Weights of a small mixture-of-experts language model, trained from scratch on English Wikipedia.
Size: vocabulary 32000, 119M parameters.
Experts: 32 experts in each of 13 layers, 176 SwiGLU neurons an expert, 1 pick a token, a softmax router, a shared expert of 512 neurons.
Training: a variant of SOAP for the experts, 392M tokens, 5974 steps.
Below are experts of layer 9 (counted from 0) of a mixture-of-experts language model. Rows are named gate (a neuron's input weights, with its number), up (a neuron's input weights, with its number) and show model dimensions 240-279. Each number is 500 + 40 x the weight over its row's rms, rounded and kept within 0 to 999. Numbers have three digits each.
Before each expert's rows: a language model's description of what the expert responds to; "mostly gets" lists some tokens that are sent to it at least half of the time. This comes from a sample of Wikipedia text that the model never trained on.

# expert 12
Clause-subject pronouns
mostly gets: " he", " they", " she", " who", " They", " It"
gate0:507528495520500438427499535506515534510512497552450594440452500446509494601508508425529504521479468551471536484525433437
up0:407476517491512518549475466479516474506512532493585473591534539513525494448517531530469467491478527440576485504448598529
gate1:504529508525566560519506445488462465493500495477531429539528541540435422546431529578514582567516485464444417518519534474
up1:530457482492462533534512467423535537482493463490481472506545483524486595492599506517435498592507435552417549517435448538
gate2:442515453530436473475495510455485507472492466511489488483475534561513513445506514436497485471525397541527539507490486482
up2:560518521496519516566521524466510555514494452474500489526518464543465533476511430601483563518523552483506484527531492536
gate3:466491554540498518595505427529487540536501551458424485434510468514484492551527438479514453504557552532507455459477548498
up3:501573477504452523524548516461527482498547486463584448506498590546515524578502506487512576491547506527529538557473427589
gate4:496420456522546440512535480441541536558435491489556469535457497506465526465466495519443532485481500495450507526547535443
up4:512557563443449531467539548537447464415533422517452505444507515483499493457444532511541475545523482508551542493473481536
gate5:477543535513505564547513451515472566491465528555491542514487538447512447484538534416469482468490520521485536498461489580
up5:457555500528494521500493487519479549495493467478537558461520479425488391487544514468473496494449464441470532521463503524
gate6:558509450560537470455479464545480497533483492504532537566516451453496511544547477482492529516489568501524514501480543536
up6:467470507445427522519529490473472500526561551523417514418478486511457513488526548499436476492563448476493551468512513489
gate7:586548468499508552509513488501524487499524470458477548510520537483478450506556445469564464463560484516476520437494445561
up7:474468486519499471452498533543485475454382483526509494440517487516614530517440537551503495486433530518498492533487506463
gate8:520498526494428510538512480520527480547479436556517507519554471477526458474482492498466492463474523456416562448518503549
up8:521485512470475572508528522556502513444516487483518499460560454508476503506493570515459501492486500520450506480516491475
gate9:474428549497523490508498590552526435493469523513499488453551546544467437539498482464500487469508462493441549542484507532
up9:504470524486469509541478502541543496520537483553491471518470393458509497541589462429580507488513526502480580514463490473
gate10:460478464477469531509591473524559489524514546496394555538555503466467509463479415585514546477435444472481531411527463486
up10:508516521485489452514468544471475507557419482470545497530449552609521500536493526475466545494543518469506498561484490521
gate11:421496466459558409546470508548457554440536504473499525512494528534495514525461512427572502446519564470514517548434479499
up11:483481526440533472540470551512497573441530501455503537564499529459497474480510535480559581492476487422502521514493420461
gate12:544525470423499476508510517537511474510415457586503534508501498491525531550533533524487550467545455532493461544498447528
up12:491450539518511521542466508435511531462534504421505510504462527496433509498455467482481464478415511506493529487456486454
gate13:407510407462447542521427475474470511478487525461468494563524495553560535487558461459544466514495486482457490572464511444
up13:578473635510484477512512448520460550481538524485486510491516508463454499523471534547463516495465509541517474406536488536
gate14:503510518560570522488491549470535423499451537426506459462496473515540517512583489534504456470467575509508505441550550559
up14:506510522531500506578526525489499566566554577494489499492541480481515527469453484591500451432539476478506532505488489460
gate15:423497527484525469526518538559455480559525519512572515558491526531401476473526465426500508478551542561456517491483511501
up15:529471501484530592536537506505498508459470512529487494468426476479470514497456471568438536468562526456459559501457508580
gate16:511538541490452460578557511446538556521435459475560423450530507482451511460443396508493541548514481510445521520481507495
up16:513423474485573432520424506548458453498519516524472519546457513474508520514565532495473436513581630523536406568508492508
gate17:531555510497486536551521502500476518481513471477479466526468556510490466487484433544494509520545490517424416555388527569
up17:431461495498541501452438484505576455472493489504486486479480429459488477472537515432450503498498530545606571527521530501
gate18:567458514499516542513450509496535473497533479476517524462557514525512567430527488432504456508548545493533470413457466432
up18:461512557493480490514537473503486550496489504396503415539530551534515488525460462586480531462490482505502578553561613485
gate19:497513468486478492466530447485483549493510512469494529549443459482468524532541499533485509493462536533481550530420537536
up19:461490540413497487526544489483483552489493575485474488476456506454439468458516461485478552508550496466525493522449448481
gate20:457499469562468488575529535508527517486545448483464551565607474462483466473434537478524532489498493464530463469506455573
up20:484468510562536547564496533491503443457532499572459478562577438488504490528428493490521546497497450514452404486523497437
gate21:491397509489544444476462480447565555561528448498496415497503530525477547552519557521572470509446506496496512542494518481
up21:460484501504491463501510503479519510460468561513519556535536562556563456524501556485495574473599484517574517487554556437
gate22:491498530502482526602546540536514572467477548495443607517530517417474486464529487464563536500467465445574506480448531439
up22:509539537511440488558549558531493515438478544512479541536526475470524497454472489471509558546467497426556507521412496446
gate23:505547547474535574481495534529473467474601461493474504459597469455525514506534505452525416525471583471554536533514513538
up23:454468494470494499543514453483486421499486441568579482528493482454497516459489485522504493453482433463528539535459530514
gate24:475431553514509530493481539362481500463501448488545505491471488539506434532447457546469482494470522594539497451430562462
up24:465514486479515473462482500486446503516510523477453499570500545469486604475448468497448547536443534473479497489456474551
gate25:470537505430469508532472533442536549500492432404450469449479562461543467503528473471463417545496433513457510479454496478
up25:504472475501462440475514488515494489607391497511506582467490453484495471458485359507493509456535545420504554425477421484
gate26:548487539460514510507457521491482505551535467525516470536499465541507486492455454481559486499544498492527470489514465566
up26:541512546496514505433447522559517440508517502562450500503488507540515519570476420483476481457544474489481531434553501539
gate27:536425471491503486490481492512518442506454557439481541495526469370478481478521472492473512528478452498454486453540498439
up27:550456538497487504502486478563531465499447523437434508501467431411498494511532452529509446494536446505501472444542512472
gate28:496543448466482489505492471513513487540463485572545473489504513508621525489483482578519516516525476470483444604507566522
up28:523457548541547486567452522512442495497519532474475556519468545535451450564527537407494500494491516509479570504459404500
gate29:589478561500492489435537494482525513560494502563498547502494467451431421522539475484518517512417469477405506434492568478
up29:450565440448508488498432558481501438551501428474467540535384510494483493536441495465502504526474529487487539523499523500
gate30:490470476530492485430516493514460525446505473463478427612514470441440530495525458479459501524456515537502504461469524498
up30:516515383546476526518501449495515472420496517509497527412511474488488467523548529470556515491554421525508471521521491540
gate31:460576479504547475442474541498459438498508522506472538544478477486516472395479571434536552529489550501493563505474527588
up31:518490466599498455472494540471563583536436533558493550488553502500502574533574450507470537437465450481474546532482436456
gate32:478473478559520547447518544469460512492522520516528530449508484442438530513538457528499532521539461454474564501508446465
up32:511418522522461450521571585534456563414543486501502511454490456459482518524504497538522462513477437479458515481538520482
gate33:491534446472554537617497500560524486538514531512479529449508590492479517475503546521523545427445543494478486561502516550
up33:552509502523431520576436439537526465514534546527515515489456537466556488517563508463520464529491535528507482602461510494
gate34:485477498468524483499518478589406565538486490555531560524511553513481432481549646533526483388584532541499496488453502467
up34:498475533469500415534523513479477551547492484536640543510482515557535455531526464526570506417520503531490519551513503499
gate35:470546518478537553527491516499429528500379510506513510478509439516498478492473488511503516487540488474437508524472570490
up35:497510530441476513532395483540435507498372506483485485483490534517521492529524499526486508488491466504439482498490567498
gate36:472542491518522557475530493504502493490519530488480496536437526525498485544511500522543436480458529459509516492438542487
up36:524504530510483510445423475492494543463460549493486478491515476470435469548445443479530498490467505501527488570462527516
gate37:493540511521487490517529485500514462503516457476532484508477426474552425524554485594458496496477584504552520535465510503
up37:442420438516441554499461490498515560534515509483510547464521540483519511479526478565477512485524466554500528453483525438
gate38:508531458561520439435476533500464486453447520486513503480480436488546475458471506489466457478464454547439519434495502518
up38:483584589508472464450531429475430428518523481505510502524498475490583468494480499510528467527540541527561476581529442558
gate39:534542493477481580523503433507524518444543460523487511489476493569577444488521454509545481516476483525488469506425478478
up39:488527509498480560502481481465479548450555468483544402439503469510530467549545523496566521486464452453432517443471493486
gate40:570469533481537406550453567434428515529487501499460471482488475488545596463456461577492547471471542468500494381442467604
up40:563467491466513507508468464453491551496457535493444467446457484538542535464493463593534555495481491456516467384503446475
gate41:542594510494497582482518481512436489503458492500449544477536451498491514553559419509492464449428500544456488533547498465
up41:441493534531518413521502544541536489541581522451468472535497540537495505401444592579490530500528519453499491555498469570
gate42:509477515491492515501486413516536546527551521500513470512525480476412471454556557518495415478505485521548536508447551543
up42:516494450518526489517504531522464514501485538525517463430466535578504531523477472528477599512462474454452455530511457499
gate43:552519563455514537491502524518461612497449601575540455476484437547502490545531487519531461483504487441517470541537482455
up43:538558513424468534452507476559511523522491592539577492551467549497516458453537466531601539481599439527503512522495500479
gate44:543441483559472491511494488451535528475510524534551533490537542521480433534463518475538519477507529571494547450485479520
up44:483512507457502573524453513588481459496545445442534496468466460544482565480526564488486474476511461441437496532507475437
gate45:468484555531495544451449489473444498477494445448430527545521546508593480493434513440497427501499470457512520526524459446
up45:498507496471480482596572507464492434527505518534511503444490492548499492556505468516546535519509497490499461498508539507
gate46:514448468506488561608491502469527531459475513458545489501573499489528555570478559524596590545504505427530495472520444439
up46:517580554505517496465480517483458470508493536475460494499491494494431480387518472469442470470462495559475457503450516535
gate47:415485528479532478515431462525488543491460454409546410516561567546485581539434513527487542543470503485505493537503506536
up47:398455500490526516460502470455518494490494550517519491450450465545468505562457487431527537458477463492497493495562472455
gate48:451491423562529545499496505481506563447559484514485511509482440481532539498505580511502520447523567519464520598576530423
up48:488499479604491530498509466517550536523405558514454478504517490463525465475523515480464538490463524566480544470620499464
gate49:541540552473445532495516491501477530492489542505473526576531511479500489504506448491513481496503508494556529502478520475
up49:521553548501503552536606476545533479448503536548474488571561467458517456476589523450533469486566487487540526439471497462
gate50:518501536560490481480500527558504551454502474563523528443502553551428407514489457523435534520499482503430540480441504488
up50:506491533553470498495538554556501504426457489529513463460535545558431388550509439512398571526478489537444520496430453498
gate51:458491476469500472563524464487534549501514482528436551513506417460486451540518460501491522468490512483504534421547499453
up51:504435489427467482514538535488511486451519607416461537510528420438480535568452495470504542456493463488557514467583442558
gate52:473544527562488532397449481507473534499503487477544465458532530485489518489472428584495547469522512495473489386513521489
up52:493553554481422505460501490507534487484575399470517525492493560478478545522536527514486523528528554459460498407551446502
gate53:450519507443485522498448487519527479472568482493438544552476511521523499486463553445475458481474559468454441516542476551
up53:550525506503481446503516526505474406503502568441572480493536520556459494468504530538509461541473417534572553513471549498
gate54:480512410482477468489459525455451487467452501551552545545473411544414522445482466431490478498586475491520464461540493511
up54:501432618524508499425456482539516526537557505462441420560493562501508466530508561526515502501468529567535547521496506425
gate55:512509529558393578540580452422451484537521551431453514454408495473553485471477476462442507506615495467569561516510521465
up55:473580532570459498550475526468432491513506543527523461502538453453553531480515565526482504568481459444542472573495577462
gate56:449447433493551538489367475508414461518534448457464493501499503484489491510515563512519541514609547481546444525486515521
up56:469513482471515490473429428518407434475596522444527467531462476483556533471543585552522504524590553539519441541482487516
gate57:440513478504472521530519480464542498527455564461515418524425452500550472437509516520483430479533512452422493401510495439
up57:499501493546542430476499535574504496445571439495487575500529484491501514531558430442482560545498528568525455606495465575
gate58:497561533456500630561514559502481513550461486537555550489520421493496451485499511497504476514483449584426446474510484535
up58:525546513509544482549460460464525534423480448437446443527512504464510492525531498601434512529525553458560516511595541504
gate59:474485479517511452517492502519542513514515516533516401456437554489528460563502468502537525487563500546492444479539463474
up59:470525520485510549436521555455476447489517486506480533469525484504464469444489488472505488505430465415515536511482466518
gate60:528496480488477484474523540535446446444603534508535507515520472538477466447510493462490497506520438448491476483494529531
up60:502514485495512481549470489469569523513456472477551484517515549497521493510515405517508487489517494541552608418475485526
gate61:468455517615499531484507457467569518569482477537568450493460574539520480405472533470488559543476508459544492442506501470
up61:454478488628525560535500486478550510537463469505497453492558530545532490460455538484496509555474476526544548489447465500
gate62:533505467409484552504583531467487450487432502500500447452497481481554493469474526499536503477543473373516510502452480479
up62:446565438445496533531480448515516578528457522515518534463477472443501532505463497545461421531474475426500460463469552473
gate63:472499468451494518540514469452568567499501505523476541568511505493488499508475472529601577539483469431488488466436469481
up63:428496451494611426560455471534522438492520498423491556495486452490561434502395522521530449503491492435527524573466467540
gate64:493523432439489479495515535476566448418556513528452467463495522474566553492475455485449516525469515469466422539506471464
up64:508534472420523493491500569515487475388482472559457482451504527514597518535457469471507449526460537513510526583500442463
gate65:470539447482457497527503513522508534526503503480461548535513541467503525547452492511507499495492550545478482492561469518
up65:482492558415510517476504480451531477469522416496512513526497419492516380579454520545538513562501537518539532485484516529
gate66:435538535427493511498588495486549538494475521519502500535531501473477529499528552483478476488504447505499513503516425552
up66:555538484478461516475508494476490520507557472526507450568533498547439534549470475483457446513507561554512458497554503489
gate67:525504380496531517540509500482470462481576484566459475533440478476465447458483516461492542520487485457547486494446488501
up67:506492535455469527571434534530565567499509567507568420510546530464527554475486464500574451519453515519464444516487439535
gate68:567477487451502526516525429537542495520538500520492468506481520501510528491550474536436430444407476462473386506447506456
up68:537517463503553575444506515441502479552467511464461487484531470414518558487474494524501580505517471494494546513557461593
gate69:475525534524476424506509442439450440505566496498517509518500533486544528446466508502569571536480509476564571451487569525
up69:476495546563559497613532463442496501468447538495536549528505466452476548471507468511481530489504518501504554521515590556
gate70:537531510547501530547466575444492481525552454477518464465508475566504555503426461435534472496428483524471474531542498523
up70:489513459441487420525519536531560447521440489579491464512503583486493452484547572503449460523468435530501557493490470459
gate71:471484462478495525477511496569596451468440510533475560540512514519474492475532462442478501415509425459539571507452496554
up71:527470485530531464467588435494549515583464558489530502539480507531453491449531454546520509501489522520510514474577498548
gate72:486492502495487498476579492506466545515500551477477514491528489483526461466525462522481489512481518564480439480478450471
up72:555424412458552458482529459470587515524554572525514459484492532509538451577504538534531545602528490487541534473483502521